config = dict(
    num_hidden_layers=11,
    balance_loss=0.0027,
    router_bias=True,
    vocab_size=36601,
    positions='rope',
    init_std_qkv=0.0205,
    decay_shape='sqrt',
    train_tokens=1166000000,
)
Below are experts of layer 3 (counted from 0) of a mixture-of-experts language model. Rows are named router (the router's row for the expert), up (a neuron's input weights, with its number) and show model dimensions 288-383. Each number is 128 + 24 x the weight over its row's rms, rounded and kept within 0 to 255.
After each expert's rows: a language model's description of what the expert responds to; "comes after" lists some tokens at least twice as common just before its tokens as in all text. This comes from a sample of Wikipedia text that the model never trained on. Tokens count by the router's weight.

# expert 1
router [134  84 151 111 138 164 123 173  98 101 116 128 174 125 135 125  95 113 135 138 114 187 161 111 110 136 164 148 121 134 161 103 134 131 118 130  87 127 101 140 111 138 146 120 136 112 141 128 159 139 125 136 146 120 149 121  89 131  80 103 113 135 157 200 112 153 136 172 140 122 134 130  75 139 129 148 166 142  79 132 140 125 157 170 136  94  97 177 101 109 119 146 111 119  90 128]
up0 [132 120  86 173 143 211 144 129 150 123 100 112 117 114 152 137 100 133 140  86 116 158 157 124 150 154 135 127 162 119 129 116 140 143 144 103 159 134 166 155 101 118 105 132 119 162 133 160 120 124 133 130 106 100 114 114 137  87 152 102 115 135 117  87  99 146 136 154 128 132  96 153  97 133 157 156 157 134  72 104  77 138 114 120 150 115 143 184 135 109 121 111 106 110 128  99]
It responds to: Subject pronouns and relatives at clause start, such as it, he, they, who, plus table header cells like Final and scores.
comes after: ".", " ", " that", " where", " when", "=="

# expert 10
router [140 120 127 156 139 112  77 128 176 124 145 109 131  89 160 154 124 134 112 140 139 143  97 102 140 146 131 151 125 137 140 130 124 123 132 118 125  95 161 128 118 116 144 117 143 135 173 139 135 158 140 154 105 118 115 100 118 109 120  97 130 153 142 102 142 121 169 168 170 170 130 119 110 112 145 146 121  88 122 123  98 109 108 175 124  74 124 116 101 109 133 144 153 158 163 141]
up0 [ 83 131 157  74 144 105 151 152 113  82 114 166 151 150 130 102 132 111  98  78 137 148 150 161 114 116 137 140 101 106 134 118 148  96 127 119  89 132 116  91 145 136 177 116 164 123 116  65 158 134 109 140 150 137 128 127 153 123 130 122 140 177 132 126 131 115 123  95 132 132 133 125 117 139 124  96  94 145  97 126 115 127 140 140 126 101 129 121 132 133 162 176 116 141 158 128]
It responds to: Verbs was, were, had, been and adverbs also, first, not, still, already that follow a subject, plus digits in years.
comes after: " ", "20", " was", "–", " he", " is"

# expert 15
router [127 132 120 156 122 158 138 145 164 144 144 175  69 129 151  86  85 112 111  83 123 109 134  98 160 147 139 127 113 125 177 124 135 129 152 123  96  93 115 135 138 144 129 151 130 116 132 144 108 151 117 128 150 121 156 116 142 105 115 142 129 138 100 130 131 112 122 142 139 177 107 159 140 150  92 140 136  72  63 145 130 115 139 157 133 134 104 165 116 147 156 113 172 127 140 126]
up0 [166 140 111 151 129 153 124 152 110 144 136  94 116 121 137 120 135 135  87 140 161 105 130 115 106 123 110 141 118 163 148 123 104 108 122 152 116  92 118  82 146 164 137 102 119 182 130  89 119 110 122 136 122 153 126 104 135 116 145 126 149 101 150 125 175 101 139 103 131 150 160 161 145 131 120 165  69 135 125 170  99 138 231 117  93 139 173 136  99 130 124 148 115 145 121 158]
It responds to: Line-initial hyphens in bulleted lists and infobox field names like Elevation, Synonyms, Pos., plus South, North, River, State.
comes after: "\n", "-", ")\n", ".\n", "==\n", " |\n"

# expert 25
router [144 126  83 139 148 136 114 148 143 167 109 144 114 115 147 148  80 156 132  79 127 130 131 119 155 147  96 119 169 115 139 113 148 108 100 125 150  90 118 129 123 182 153  97 144 123 128 134 160 118  68 129 183 111 108 105 134 122 127  77 130 149 142 143 112 122 117 124 120 151 113 124  94 127 100 118  88 135  93 126 116 107 166 141 143 110  98 134 132 101 156 135 115 112 140 163]
up0 [128 190 149 113 143 125 139 166 197 122 132 167 116 127 153 142 120 122 111 134 124 130 106 130 165 110  94 103 130 158 162 145 140 132 121 152 119  80 169  84 143 156 116 136 152 128 123 145 133 118 106 146 109 133 138 140  89 133 111 166 116 117 165 102 102 121 117 113 137 131 128  98 116 128  99 158 128 159  83 129 106  90 149 129 128 131  75 144 117  61 129 158 155 134 125 199]
It responds to: Bare space tokens before numbers, especially years and table figures, plus odd word-internal pieces such as im, en, os.
comes after: " |", "|", ",", " in", ";", ":"

# expert 22
router [147 123 107 159 112 110 165 108 210 145 124 138 120 135 127 154  97  97 157 114 155 104 119  85 145  96 103 131 139  95 169  99 124 137  84 112 150 115 120 136 178 143 136 147  98  93 187 106 115 119 129 150 157 144 144 124 114 141 135  82 144 155 107 111 128 144 125 134 168 117 129 130 154 153 125 131 107 118 165 137  83 165 142 133 149  82 121 119  93  89  97 137 177 128 134 161]
up0 [122 140  83  87 123 109 141 153 128 129 130 118 181 145 119 114 140 122  74 140  85 124 144 110 117 192 139 158 179 120 158 105 134 100 124 123  81 110 106 144 150 152 144 127 145 150 175  92 138 153 179 135 106  88  58 117 123  78 106 130 145 115 141 136 158 136 204 151 165  98  96 148 126 162 127 106 141 160 125 140 146  92 104 174 149 124 121 146 130 135 128  88 117 166 116 114]
It responds to: Action verbs and participles after was or to, such as released, found, held, raised, collided, plus dollar signs.
comes after: " was", " to", " and", " were", " be", " is"

# expert 18
router [166 135 121 138 128 126  83 139 127 120 108  89 144  73 125 133 142 100 116 115  98 129  95  61 113 123 145 120 121 110 154  83 174 107  73 112 141 138 122 108 161 157 160 108  87 113 155 148 169 155 130 150 116 115 116 133 115 116 139 166 142 151 142 134 124 148 100 118  78 179 154 117 139 181  75 118 130 124 101  92 121 112 155 128 108 125 126 136 133 148 132 159 164 151 148 129]
up0 [ 84 162  99 138 164 106 104 142 123 128 139 131 132 126 167 131  97 112 131  98 154 158  79 119  93 118 128 139 132  86 161 132 111 125  86  94 133 149 125 157 109 136 129 135 102 140 153 142 130 120 153 178  80 154  91 152  78 149 102 142 131 118 154 108 101 129 150 149 135 102 151 119 143 157 130 120 111 146  95 104 107 137 131 142 130 101 120 145 169 132 169 114 136 107 149 137]
It responds to: Content words and year digits inside running prose, such as principal, moved, made up, received, role, and 20 in 2000.
comes after: " ", "–", "20", "19", " a", " an"